{
  "moe_layers": [1, 2, 3, 4, 5, 6, 7, 8, 9, 10, 11, 12, 13, 14, 15, 16],
  "init_std_o": 0.00584,
  "init_std_down": 0.00413,
  "lr": 0.015,
  "batch_tokens": 131072
}
Below are experts of layer 3 (counted from 0) of a mixture-of-experts language model. Rows are named router (the router's row for the expert), down (a neuron's output weights, with its number) and show model dimensions 96-191. Each number is 200 + 20 x the weight over its row's rms, rounded and kept within 0 to 999.
Before each expert's rows: a language model's description of what the expert responds to; "raises" lists some tokens whose logits its average output raises strongly, later layers aside. This comes from a sample of Wikipedia text that the model never trained on.

# expert 6
Given names and title nouns in biographies and tables, such as John, George, King, Dean, House, Minister, often followed by of.
raises: " ", " of", ",", " S", "/", "-"
router,189,178,224,242,189,197,199,178,196,204,162,208,210,203,207,168,214,198,215,224,216,171,215,210,202,191,161,233,197,194,207,210,217,188,239,213,196,222,183,220,216,212,190,191,214,170,224,174,202,182,202,206,205,199,208,209,191,208,178,225,210,175,179,196,204,189,193,204,233,191,229,211,173,188,190,212,210,222,222,199,185,204,175,217,191,158,166,188,212,221,208,220,197,184,194,200
down0,207,201,180,216,238,180,231,249,186,215,230,182,179,214,183,213,161,189,185,189,217,218,195,182,190,195,180,186,236,177,190,208,203,186,191,194,168,187,205,197,174,185,212,183,211,190,161,184,208,203,212,217,184,156,202,193,177,267,224,199,195,179,224,181,188,163,226,159,208,232,177,195,207,214,199,240,204,177,234,188,205,169,186,209,243,172,194,206,207,224,177,172,238,219,212,202
down1,220,173,199,164,170,216,189,174,219,193,195,202,181,202,221,192,206,228,196,207,206,170,156,183,193,201,192,223,183,218,198,166,212,178,183,207,219,224,189,193,220,168,193,185,188,234,184,181,192,194,219,179,193,171,206,186,234,225,182,186,232,169,207,195,186,218,172,226,215,186,179,205,200,166,203,192,162,201,151,214,244,191,177,220,196,218,231,185,206,203,182,191,203,218,227,191
down2,193,185,183,212,219,196,177,210,179,179,191,215,208,218,188,163,188,193,201,200,185,189,213,196,148,188,187,201,193,218,186,148,174,206,229,192,200,186,218,201,178,178,197,182,214,195,188,176,204,211,178,208,176,191,227,221,209,220,226,179,182,155,213,196,206,239,208,185,208,186,230,194,192,176,201,229,209,242,199,190,216,197,198,198,190,231,220,179,212,181,213,182,208,241,186,209
down3,194,157,200,234,186,201,217,207,207,183,231,180,185,221,186,248,188,205,171,225,205,225,195,197,192,199,183,183,158,169,204,190,184,183,176,192,188,204,209,217,189,194,235,212,230,196,220,191,184,204,243,214,201,222,170,191,201,208,220,202,217,208,165,202,164,205,189,181,175,208,200,200,239,211,158,228,219,206,196,189,198,179,231,192,229,191,183,178,226,232,187,238,209,225,192,166
down4,225,215,213,200,222,176,173,167,200,173,180,234,180,239,178,246,159,196,216,170,182,160,156,215,192,214,220,220,142,192,207,204,200,176,168,222,216,174,210,193,156,203,199,210,238,173,188,209,183,210,203,226,174,211,199,189,170,182,196,195,174,184,187,226,199,223,178,172,249,238,183,212,171,181,204,216,181,203,215,190,190,211,195,205,216,201,199,223,170,207,212,188,203,210,213,183
down5,254,253,218,198,204,187,181,193,162,187,209,194,181,186,205,219,179,219,200,220,177,176,171,218,191,168,190,187,188,177,187,184,207,200,188,161,195,199,213,185,173,203,198,222,183,209,202,220,212,207,208,241,195,164,252,193,204,201,201,188,165,185,188,214,212,210,201,195,200,224,254,192,187,174,193,226,221,174,161,165,191,170,190,203,210,168,235,185,177,199,195,202,202,212,196,192
down6,190,196,177,210,185,216,166,173,189,168,187,177,225,215,193,188,188,182,214,199,182,174,200,183,191,205,161,189,206,211,171,180,190,188,214,166,225,207,197,209,214,228,194,188,186,228,203,197,213,191,179,208,166,208,205,224,204,207,219,208,168,209,206,210,232,209,182,192,207,189,216,187,172,156,184,210,208,191,198,230,248,197,164,187,203,252,225,228,211,200,193,221,212,223,204,170
down7,194,228,188,179,211,190,214,217,201,211,230,243,210,185,198,203,208,186,208,197,163,217,205,176,184,210,204,186,205,209,184,185,183,164,173,225,204,193,208,197,207,205,246,189,213,172,177,214,231,218,230,176,235,225,216,173,209,193,185,223,171,187,224,142,151,213,204,192,215,177,187,182,172,228,217,200,185,192,223,216,232,208,201,182,214,208,213,202,212,179,214,205,217,207,186,214
down8,204,165,207,180,185,189,199,201,209,202,171,196,187,220,182,209,200,224,216,227,216,201,174,222,188,197,224,197,215,227,191,193,206,214,192,173,169,179,206,182,209,194,148,248,215,192,200,213,206,204,210,176,207,201,184,212,208,202,209,226,191,234,213,196,215,207,236,209,185,182,171,183,208,222,160,217,201,221,168,238,205,229,212,195,167,169,229,192,185,183,209,190,212,145,186,215
down9,203,190,176,194,180,211,203,199,222,224,205,210,198,217,192,174,194,202,187,224,164,209,206,177,206,185,209,205,213,179,245,201,188,190,177,232,176,183,186,160,177,198,211,218,232,192,210,240,205,184,172,160,179,238,171,187,183,170,195,211,193,230,192,198,192,229,225,222,173,196,186,193,184,205,168,220,206,212,219,206,195,223,244,214,201,208,199,195,164,214,165,211,184,180,205,207

# expert 4
Capitalized words inside names of organizations, places and offices, such as Agricultural Society, Health Service, Foreign Affairs, Albert Park.
raises: " der", " issue", " Justice", " effect", "une", "ns"
router,180,151,224,209,212,174,171,203,193,205,213,170,216,191,219,182,222,202,189,220,244,181,219,186,226,188,238,191,192,191,212,218,221,203,217,179,224,198,166,201,182,182,232,209,196,183,195,170,186,239,205,225,234,179,198,220,216,205,207,177,193,181,189,219,226,215,205,234,218,199,203,186,231,250,195,195,218,225,189,219,198,176,233,195,197,208,210,182,214,206,180,212,227,196,185,179
down0,202,201,184,216,220,200,224,221,193,184,193,196,258,186,188,146,213,229,208,184,205,223,180,247,200,167,200,193,227,191,188,214,221,223,230,214,197,189,227,175,203,187,211,179,225,228,162,169,184,186,186,213,181,173,215,189,182,182,229,194,225,195,206,203,198,201,226,225,157,207,197,213,188,202,175,219,190,213,205,210,199,233,209,177,207,177,223,190,182,203,211,201,224,164,184,203
down1,184,201,200,200,183,205,203,213,163,181,198,242,173,177,213,185,230,201,178,218,182,181,180,177,199,199,167,173,184,187,191,200,230,222,241,170,214,186,202,175,158,199,225,232,174,201,189,225,173,183,223,150,197,178,167,199,164,201,197,176,191,211,236,196,187,240,199,211,202,224,198,159,202,175,187,202,173,204,218,205,190,213,219,205,213,197,188,178,194,205,217,165,219,199,183,168
down2,175,184,196,227,209,191,201,203,210,204,201,229,174,206,224,185,200,226,199,211,241,181,218,164,198,210,218,213,219,181,177,178,222,192,207,185,193,204,186,200,223,205,169,178,252,206,198,182,220,199,211,174,183,190,203,237,167,184,177,216,188,179,196,176,208,177,201,213,162,226,203,166,194,165,200,204,220,234,188,158,241,194,193,201,163,195,237,214,211,209,219,171,185,215,215,190
down3,196,229,170,243,177,188,227,207,200,189,201,194,210,171,231,192,213,195,191,218,178,172,198,191,199,175,233,197,203,193,246,206,190,203,218,198,172,199,173,220,194,195,223,177,185,269,188,181,221,216,201,173,185,226,220,177,190,210,221,198,203,205,213,161,249,225,185,203,201,226,190,188,186,234,174,204,244,203,198,212,208,200,209,192,190,180,191,183,219,194,206,198,194,170,229,201
down4,198,206,214,260,190,177,196,190,221,182,188,153,179,220,206,221,217,182,201,245,213,189,202,198,245,174,221,175,197,203,222,216,198,170,238,183,198,242,209,177,199,189,216,202,181,227,188,200,174,209,197,221,181,192,217,189,168,181,204,242,205,214,217,225,171,225,214,175,213,197,219,178,212,203,194,223,176,192,203,186,188,254,199,244,203,165,204,175,181,193,233,169,197,187,213,210
down5,189,211,225,254,197,195,224,190,214,188,219,156,185,195,182,186,197,181,198,191,200,184,216,221,187,200,195,181,188,191,200,231,227,177,222,182,218,171,184,213,201,222,218,180,190,191,170,173,177,197,159,215,203,188,239,183,192,221,218,234,218,187,183,179,181,196,193,243,243,185,186,212,223,172,203,203,211,202,188,172,186,222,204,211,209,179,215,206,192,212,203,187,205,226,180,208
down6,192,180,221,221,192,220,192,204,186,192,239,166,184,146,226,237,239,215,208,185,221,217,204,232,202,203,195,228,186,224,185,196,177,182,197,201,205,182,222,198,232,157,182,231,220,188,170,194,208,189,213,196,212,222,219,217,186,206,213,194,195,184,221,184,190,213,215,172,193,168,222,190,202,206,188,228,171,171,188,216,226,195,192,187,188,212,226,213,217,178,230,186,201,207,170,221
down7,195,176,201,196,199,183,168,177,200,212,227,210,207,204,201,179,185,218,186,237,231,189,218,195,183,227,224,212,184,191,206,177,199,215,200,187,205,182,189,171,192,229,153,199,224,203,222,208,195,194,201,205,213,211,194,234,241,235,203,210,195,196,201,214,224,219,222,199,215,211,204,169,212,192,202,188,199,207,200,215,219,141,196,207,195,184,197,204,218,189,216,197,180,162,205,223
down8,219,217,198,225,203,225,191,184,186,206,214,162,188,145,205,193,188,222,256,191,219,194,166,204,212,184,190,190,216,234,214,195,190,174,219,210,155,205,220,164,240,220,187,209,172,221,168,178,218,173,174,164,202,173,207,207,198,190,225,195,188,216,206,223,193,183,202,210,164,181,222,208,182,202,236,191,191,205,245,190,222,215,208,187,181,238,205,148,206,199,154,214,195,192,204,183
down9,212,179,168,231,156,184,191,209,192,223,193,223,191,203,199,176,228,208,186,211,187,192,221,190,187,213,182,217,162,196,203,178,212,226,163,230,186,201,184,200,212,222,184,200,181,208,223,218,200,205,184,201,197,226,208,227,187,216,177,204,206,234,216,210,183,176,209,185,201,158,176,176,197,177,201,168,242,227,188,204,202,209,193,170,217,167,168,207,227,211,226,217,174,155,225,201

# expert 2
Word pieces and punctuation in tables, results lists and discographies, like R-N-K, closing parentheses, and "also" in See also.
raises: "ful", "ible", " finally"
router,191,157,228,216,220,183,175,216,181,219,223,174,221,183,218,177,213,227,167,214,238,178,193,192,215,191,217,188,203,172,185,216,216,189,194,189,208,182,173,188,178,188,198,224,208,188,182,190,169,236,210,216,228,173,211,230,222,203,174,178,175,171,183,200,220,226,218,240,213,212,234,168,237,219,214,208,219,200,204,215,192,182,216,210,188,241,211,178,218,218,188,204,224,204,208,185
down0,248,202,197,231,193,231,188,216,193,186,195,201,179,231,201,176,189,200,227,185,210,222,189,206,217,193,209,195,213,192,222,170,146,207,220,197,208,191,229,189,219,175,179,165,217,196,215,198,185,196,213,202,201,205,201,219,201,226,179,166,179,205,202,186,185,220,194,242,216,196,179,186,195,237,185,199,235,227,210,180,204,178,177,211,178,235,188,202,185,199,208,181,188,173,199,206
down1,194,222,172,205,193,206,219,211,184,192,175,196,205,174,223,170,167,196,189,201,152,233,225,208,194,190,187,181,229,222,193,172,169,219,192,187,188,184,213,173,208,199,194,191,128,214,204,232,204,208,179,170,185,204,202,197,194,185,200,235,200,202,210,227,197,212,190,220,207,175,206,209,234,234,210,214,185,222,200,174,175,212,244,220,186,217,209,210,182,185,194,188,205,197,228,196
down2,248,195,223,215,162,199,230,208,224,219,228,217,171,191,185,229,212,187,214,251,204,235,226,193,188,208,232,190,208,170,206,198,211,178,197,181,203,185,217,180,209,200,218,207,188,201,206,181,188,184,233,175,198,185,165,230,230,172,204,162,195,212,203,196,198,197,215,202,211,221,174,208,196,217,246,188,212,217,230,172,170,203,193,227,225,197,186,205,185,175,193,223,203,210,193,211
down3,211,217,198,171,212,199,200,190,183,204,215,214,177,221,206,208,179,225,182,210,226,199,199,186,204,206,214,239,203,240,203,170,149,185,198,167,186,199,216,207,212,155,156,175,203,213,173,228,186,207,189,170,172,222,214,213,189,194,213,236,197,191,178,217,207,191,184,200,196,193,176,224,247,209,182,205,163,223,178,173,234,197,195,181,193,233,270,199,186,210,191,184,209,210,232,186
down4,181,252,189,217,195,182,154,206,194,190,211,204,192,244,186,191,194,235,222,183,218,217,208,193,196,197,187,200,207,196,187,190,194,196,170,184,216,215,176,214,206,170,200,199,196,197,181,195,167,221,219,200,228,205,223,216,209,209,154,225,217,221,191,228,211,198,181,203,217,202,222,194,210,223,195,232,201,207,223,203,171,197,144,210,220,196,194,209,192,184,192,201,193,215,184,213
down5,221,220,192,184,216,228,198,189,210,191,215,253,211,208,223,224,218,232,224,189,202,182,203,225,188,183,192,166,188,176,197,221,199,212,227,184,182,222,219,163,194,190,190,163,203,150,178,225,219,183,186,216,192,178,213,192,199,217,197,209,202,167,185,221,178,246,233,192,190,168,201,203,212,186,205,208,262,202,183,182,190,174,171,195,145,210,242,197,172,193,178,208,195,211,238,219
down6,198,192,203,217,187,202,218,188,235,208,210,215,192,241,217,226,230,178,193,181,201,178,232,222,158,206,214,185,182,188,166,188,189,196,185,205,191,190,210,168,223,188,176,220,212,191,217,226,165,208,194,198,187,212,250,191,230,154,194,214,190,187,156,213,219,200,179,228,215,214,199,202,190,199,237,224,179,224,193,203,191,208,204,207,210,212,184,221,178,223,201,195,215,210,202,199
down7,195,202,228,228,197,227,165,187,217,184,182,215,173,188,192,230,226,218,204,210,153,215,193,211,207,178,186,178,213,187,206,214,165,193,196,179,197,215,219,200,238,195,148,259,188,224,182,200,184,182,165,168,195,190,188,204,234,189,195,192,192,202,224,237,212,186,200,157,211,182,203,231,260,226,223,214,214,233,236,205,201,155,199,174,168,190,197,198,193,207,234,178,195,194,183,228
down8,193,199,183,212,165,222,237,200,175,226,227,220,212,192,206,195,176,221,202,196,191,228,217,209,174,178,204,174,206,221,168,166,250,228,248,235,174,177,207,196,205,238,207,180,168,215,202,178,221,186,171,187,211,204,205,207,204,242,208,192,153,215,217,184,229,220,187,211,261,206,233,201,199,181,200,184,191,194,213,189,208,207,196,193,198,229,177,205,178,162,178,224,218,223,188,170
down9,183,229,178,194,207,177,227,195,203,176,201,188,212,215,197,167,208,226,174,206,187,194,199,159,192,180,170,202,170,201,205,222,219,233,221,152,238,191,210,139,191,188,228,167,212,204,197,199,184,211,236,207,233,194,177,197,211,180,184,201,199,210,209,178,208,174,196,198,166,212,158,191,196,195,192,204,221,227,182,212,191,203,189,215,194,213,174,207,215,178,202,212,175,200,196,234

# expert 10
Sports and competition vocabulary such as first, season, team, League, Cup, game, career, often in section headings like ==Final==.
raises: " and", " (", " for", ","
router,192,194,193,195,178,220,207,205,205,203,204,234,212,229,229,198,229,192,158,206,173,220,201,192,207,173,226,162,235,220,211,147,207,192,194,210,201,200,223,193,213,208,165,208,202,229,236,237,201,201,217,222,183,210,210,188,202,175,218,205,211,172,223,190,168,195,205,188,227,201,195,169,193,219,199,185,175,232,185,173,219,181,191,168,188,222,176,191,188,211,208,198,202,223,192,201
down0,190,193,206,214,215,195,223,157,208,193,196,206,222,215,203,209,205,196,208,210,232,223,179,227,186,193,192,196,204,195,202,220,201,165,224,203,158,230,175,224,216,180,212,221,202,198,172,193,177,191,190,208,233,210,163,217,192,201,210,204,230,204,204,238,206,210,156,221,188,207,181,233,201,177,204,191,219,188,191,192,190,222,180,236,156,198,191,203,175,245,200,206,174,208,208,187
down1,170,189,225,199,199,218,174,205,231,181,200,172,182,192,180,226,225,177,175,229,187,194,181,144,218,196,225,199,223,222,193,225,250,221,201,188,207,217,245,221,195,163,204,201,182,211,221,184,227,190,193,192,215,188,163,210,220,212,190,202,213,177,195,201,186,168,195,167,204,226,185,195,211,185,174,200,223,233,199,193,199,222,214,191,215,196,169,198,181,188,186,207,212,212,193,182
down2,187,191,241,169,238,174,191,167,204,195,207,176,188,219,187,216,181,191,221,193,183,203,196,224,209,211,182,254,206,208,179,225,205,177,194,215,216,194,192,207,188,221,234,180,203,182,220,228,204,195,194,225,223,199,180,194,182,220,202,173,188,191,208,198,211,186,210,221,184,198,213,178,191,204,215,213,206,194,166,213,206,154,219,182,169,188,246,209,204,188,163,188,212,199,212,134
down3,188,195,191,201,172,175,201,192,189,200,179,195,240,199,159,200,207,206,220,218,208,168,249,168,195,199,228,190,224,194,210,191,217,223,214,193,253,208,208,209,205,167,186,216,203,203,194,193,215,238,181,183,214,223,185,193,212,178,190,201,164,199,192,200,230,200,204,196,202,208,172,147,188,203,219,194,205,187,179,200,189,208,188,225,198,186,234,217,173,210,180,214,151,190,188,193
down4,259,192,180,180,180,173,205,219,148,186,210,204,226,181,178,217,182,208,194,187,201,171,187,197,186,207,185,221,202,152,212,173,197,171,184,214,218,186,181,186,202,187,212,192,183,195,191,234,182,239,217,191,179,222,217,157,190,186,219,191,178,224,187,213,210,184,184,226,205,221,233,227,175,199,192,178,198,196,196,207,225,226,218,199,166,210,195,197,188,214,221,168,202,197,219,165
down5,200,239,208,217,169,205,186,219,198,192,221,190,196,189,243,218,234,169,221,208,202,201,254,189,236,199,185,220,203,231,198,192,175,213,216,210,152,183,205,209,221,157,162,212,186,202,225,193,213,205,217,214,176,226,164,229,200,201,191,233,204,171,210,193,209,175,199,224,221,187,203,208,178,187,217,181,167,199,188,188,211,198,202,197,180,202,212,222,197,208,182,182,230,179,208,211
down6,195,199,182,190,247,188,220,221,212,165,178,220,192,215,209,201,210,211,224,204,193,228,192,230,189,197,212,176,235,213,191,174,202,216,178,209,180,214,188,174,180,165,208,194,169,215,237,183,164,223,199,201,179,199,208,187,187,197,193,237,199,215,169,209,206,204,196,181,186,190,187,223,167,157,206,206,190,184,220,224,233,185,209,227,196,188,177,205,199,222,168,203,216,221,230,212
down7,208,200,189,224,190,200,218,181,202,229,187,178,178,185,198,202,218,221,236,211,165,210,186,175,243,185,182,174,188,210,208,200,155,205,191,206,216,191,178,183,156,220,202,226,188,217,197,205,187,218,218,209,180,190,158,207,214,186,210,222,172,224,172,223,224,204,199,194,197,178,197,203,169,202,172,158,203,190,231,223,211,215,205,249,205,234,198,186,210,263,194,202,198,210,184,219
down8,173,226,221,202,255,155,216,191,169,198,166,220,209,203,226,203,204,184,221,183,205,163,179,154,206,201,177,202,173,199,176,185,187,202,194,212,220,193,207,185,213,188,217,200,198,221,190,208,213,223,230,242,209,185,202,189,190,214,198,196,207,209,219,191,212,181,178,199,178,201,194,192,166,200,192,160,192,235,210,206,215,232,209,209,214,195,246,208,184,208,211,206,199,175,178,232
down9,193,197,213,205,170,222,228,173,209,161,219,176,166,205,190,164,191,190,217,198,189,181,195,218,217,201,174,218,217,205,226,216,177,156,192,215,205,193,188,217,160,186,214,212,192,202,194,185,193,244,194,203,180,143,220,217,204,188,234,238,217,235,155,227,195,187,190,218,216,196,218,198,208,257,193,199,187,178,195,166,206,202,178,216,191,224,200,201,234,220,207,192,216,176,203,208

# expert 31
Hyphens in compounds like present-day or lower-class, opening parentheses, slashes, plus signs, and bytes of CJK or accented characters.
raises: "first", "based", "town", "de"
router,152,160,230,184,171,201,234,188,195,235,171,181,202,170,197,180,204,186,195,203,178,187,227,192,199,205,226,207,196,207,190,191,201,199,206,183,184,176,203,198,201,227,190,178,203,232,166,213,202,251,179,171,205,160,179,203,217,192,190,201,199,211,180,167,222,191,230,216,200,219,190,197,215,220,218,207,200,186,213,210,185,216,202,168,182,197,231,233,189,201,194,201,216,216,166,202
down0,205,186,179,218,226,211,206,216,218,184,190,207,214,207,200,201,187,186,189,200,187,184,197,239,218,209,156,235,230,200,196,192,229,225,201,188,228,159,228,197,200,174,212,209,210,218,230,193,211,241,189,161,199,179,207,201,229,212,225,200,169,188,199,196,180,198,224,203,218,194,196,181,190,195,190,218,190,211,202,168,172,158,202,197,217,166,197,228,149,232,193,188,199,203,204,223
down1,204,188,179,186,177,215,206,182,187,224,239,194,149,236,201,231,168,214,191,200,208,229,214,212,177,194,213,189,246,218,216,208,204,220,193,223,170,201,204,204,175,216,207,207,205,187,188,240,207,221,215,203,192,186,192,200,150,169,208,216,191,228,192,193,216,208,215,191,190,200,202,215,205,191,193,173,207,167,173,192,237,192,150,164,219,188,203,231,180,231,175,213,176,199,195,207
down2,194,193,190,211,186,210,217,204,160,201,231,214,205,197,193,211,170,202,155,202,200,226,203,205,219,181,200,201,197,159,189,200,215,231,221,205,224,212,195,227,215,225,199,189,214,178,178,205,182,189,165,211,222,188,199,193,192,227,226,193,159,175,205,196,185,212,209,198,183,226,169,177,178,196,206,191,208,189,179,203,192,189,251,227,174,160,247,183,185,200,208,198,179,191,214,218
down3,179,206,179,217,196,184,192,188,216,216,169,196,195,195,189,168,205,206,170,232,180,215,242,189,236,198,233,197,196,186,204,201,216,203,169,195,252,191,176,234,191,222,212,224,262,208,183,176,195,186,207,208,214,214,223,254,154,208,184,176,207,206,186,183,187,177,184,213,186,211,217,186,184,219,210,199,209,210,192,193,207,227,206,177,209,204,201,192,218,208,160,178,204,176,176,197
down4,174,168,224,220,201,187,185,176,204,199,218,220,159,201,210,191,194,176,197,214,193,192,191,239,165,181,172,194,190,205,179,222,201,231,181,193,203,231,205,217,230,155,204,214,213,264,192,237,182,197,191,195,213,259,223,203,205,225,199,190,199,207,217,184,191,196,184,190,182,161,205,196,198,211,205,198,192,241,216,195,161,205,174,212,178,225,206,196,184,224,171,194,237,192,232,169
down5,210,176,197,191,216,225,201,173,169,195,244,195,195,182,179,181,176,220,188,239,240,207,192,190,182,206,204,226,198,208,174,201,183,202,208,222,194,205,202,183,218,186,180,187,189,206,185,195,196,195,218,173,216,221,208,208,233,187,192,225,196,234,214,203,219,163,203,199,165,210,189,170,193,190,198,210,223,196,231,227,204,203,204,180,201,213,182,221,196,223,222,190,197,197,180,182
down6,227,190,203,204,234,219,228,218,212,223,207,208,175,186,206,187,218,204,206,165,176,229,163,210,194,222,183,202,240,203,195,200,193,190,215,222,158,153,226,210,215,182,218,207,181,172,206,222,201,195,232,216,170,188,180,212,202,187,186,201,205,201,173,169,240,197,184,210,154,198,199,221,215,193,159,220,173,220,218,185,213,193,223,193,191,201,239,221,180,208,242,206,232,189,197,221
down7,209,204,237,188,216,245,175,234,157,163,215,177,188,182,168,222,241,210,199,196,222,203,206,197,192,234,184,214,210,230,169,190,166,212,202,215,170,197,203,184,196,200,182,210,195,194,189,193,186,225,219,209,174,187,203,270,212,188,204,216,196,172,169,174,214,203,193,217,196,206,180,222,162,221,209,217,208,187,215,163,179,207,176,188,193,224,205,200,174,232,204,183,229,194,185,176
down8,208,201,189,197,201,172,180,170,220,210,188,198,170,183,206,177,214,159,216,187,217,185,182,186,243,162,220,247,173,165,244,145,215,195,192,200,215,194,193,184,228,182,227,205,222,173,198,154,170,155,192,216,228,220,228,191,219,174,204,194,209,210,196,206,194,221,225,202,198,194,233,201,167,208,223,187,235,211,194,194,178,182,202,187,184,173,203,229,192,221,193,210,197,203,169,212
down9,193,211,194,206,214,216,199,195,171,169,206,198,180,217,184,183,218,210,221,213,204,210,200,233,181,196,241,226,173,198,198,201,203,193,205,182,208,187,229,188,163,194,173,186,188,216,199,175,183,196,209,229,209,166,193,191,243,201,198,196,229,182,209,175,218,186,211,222,185,224,170,135,188,191,196,221,198,215,201,248,177,168,185,247,177,173,203,162,207,216,218,182,186,231,188,195

# expert 5
First letters or pieces of split words, often names, foreign or rare terms, as in Mag-n-irostris, sk-eptical, C-és-ar, p-kgman.
raises: "age", "ance", "ite"
router,220,224,165,190,217,166,177,202,217,159,165,194,217,187,196,211,210,197,242,214,172,186,177,187,188,220,212,223,185,197,151,203,197,176,210,206,214,201,192,235,195,228,166,207,188,196,191,171,201,218,193,192,184,146,169,220,201,194,201,218,169,184,216,176,233,199,184,199,180,194,190,182,211,220,247,181,203,187,208,189,175,171,221,233,200,187,176,184,195,202,212,192,200,226,220,206
down0,196,253,201,211,186,220,216,182,164,195,209,173,217,183,179,209,198,215,192,226,209,213,189,198,195,186,206,218,198,224,204,165,176,202,209,174,224,167,215,215,191,203,200,232,234,199,221,177,169,220,202,170,200,191,219,199,185,210,194,160,203,229,202,202,194,226,197,175,188,218,243,181,220,243,172,202,196,188,206,221,204,197,207,179,219,183,202,176,171,166,156,210,180,203,167,197
down1,190,188,207,191,184,191,189,213,215,219,242,193,196,183,224,197,184,184,205,178,203,212,204,198,214,175,183,215,235,223,196,207,183,167,238,194,204,214,211,183,239,217,178,248,162,211,207,184,192,219,225,186,226,185,194,185,174,237,182,214,205,199,206,158,202,198,204,194,195,214,244,199,181,224,198,220,189,239,223,177,193,190,209,185,188,192,191,218,184,252,195,160,186,199,163,179
down2,219,201,225,201,233,184,212,178,212,177,192,197,218,198,209,197,177,166,190,218,183,230,182,221,228,217,208,172,199,216,170,203,174,184,210,205,224,178,205,195,189,216,204,200,192,205,205,192,195,188,205,203,207,192,212,217,202,222,184,173,202,159,196,202,205,213,193,251,187,215,177,165,185,205,171,207,224,168,228,179,246,162,200,196,224,192,196,205,187,215,171,198,186,163,202,161
down3,190,194,190,182,207,240,196,218,187,174,188,182,207,220,205,163,190,197,185,206,186,206,178,207,221,215,207,216,193,203,236,205,215,200,214,204,252,204,176,193,234,214,157,268,200,193,184,194,227,181,198,189,189,195,175,209,198,198,146,199,235,176,215,182,184,205,191,201,182,184,218,183,207,220,171,177,189,215,235,204,204,192,218,192,201,188,222,183,217,232,189,198,218,205,217,188
down4,204,194,207,208,195,184,193,181,198,219,204,197,215,222,202,196,214,165,206,214,183,191,196,227,227,183,167,175,215,184,227,212,191,224,176,234,184,225,223,163,176,168,200,217,208,207,207,190,206,186,196,247,208,209,199,234,227,197,203,164,209,203,171,193,207,210,185,180,196,204,188,186,213,199,196,201,205,214,211,210,174,187,191,244,191,172,241,217,234,154,232,228,210,218,208,220
down5,201,205,239,178,237,202,192,188,222,231,204,214,166,201,219,202,207,221,223,212,168,202,186,185,182,213,188,190,187,191,197,202,190,227,202,186,183,182,211,197,175,189,212,180,176,170,219,240,188,172,211,187,185,189,207,214,207,228,202,220,167,189,223,186,193,180,181,210,197,227,165,172,206,212,238,215,175,207,216,216,224,204,200,198,201,206,204,220,165,215,205,195,188,223,174,233
down6,201,226,187,178,181,223,190,227,139,188,179,178,201,212,189,202,202,202,216,202,221,210,212,194,213,211,212,218,200,215,221,199,178,205,189,219,180,195,231,201,224,214,159,193,207,183,164,239,219,203,146,178,177,191,219,206,211,176,195,208,219,185,189,210,178,225,215,173,202,222,192,180,229,194,172,203,204,196,211,236,199,171,193,178,192,213,203,198,209,203,193,196,201,206,233,206
down7,233,193,213,161,171,188,209,206,195,212,228,240,217,222,206,213,239,190,195,202,188,196,158,194,188,176,212,196,193,171,202,196,182,208,240,180,191,192,178,185,199,222,193,153,171,194,190,186,221,212,174,204,197,196,193,200,189,156,220,172,210,166,211,171,179,236,195,212,200,214,190,212,181,158,212,189,191,199,230,216,182,195,230,246,207,222,194,185,210,222,221,186,210,206,210,204
down8,221,188,180,206,216,192,193,230,226,199,186,204,184,189,209,179,191,217,204,198,205,203,222,226,216,221,222,240,192,211,210,181,158,193,197,217,158,206,233,220,176,187,151,235,201,230,165,203,216,246,192,199,185,204,166,177,198,202,197,160,189,221,202,227,182,162,170,196,200,180,218,212,231,199,203,177,200,210,209,219,193,216,225,207,189,214,211,192,180,177,219,175,179,206,178,194
down9,212,198,189,187,189,202,172,133,190,205,172,176,213,212,191,236,209,217,196,216,179,193,251,170,187,177,190,218,149,169,204,201,206,193,191,203,191,198,163,206,197,251,186,206,207,206,191,177,191,227,181,184,193,226,185,205,180,196,225,159,196,190,191,202,182,235,213,201,209,228,200,174,241,187,207,182,205,207,191,215,176,191,204,213,196,181,220,168,182,210,209,212,180,226,227,199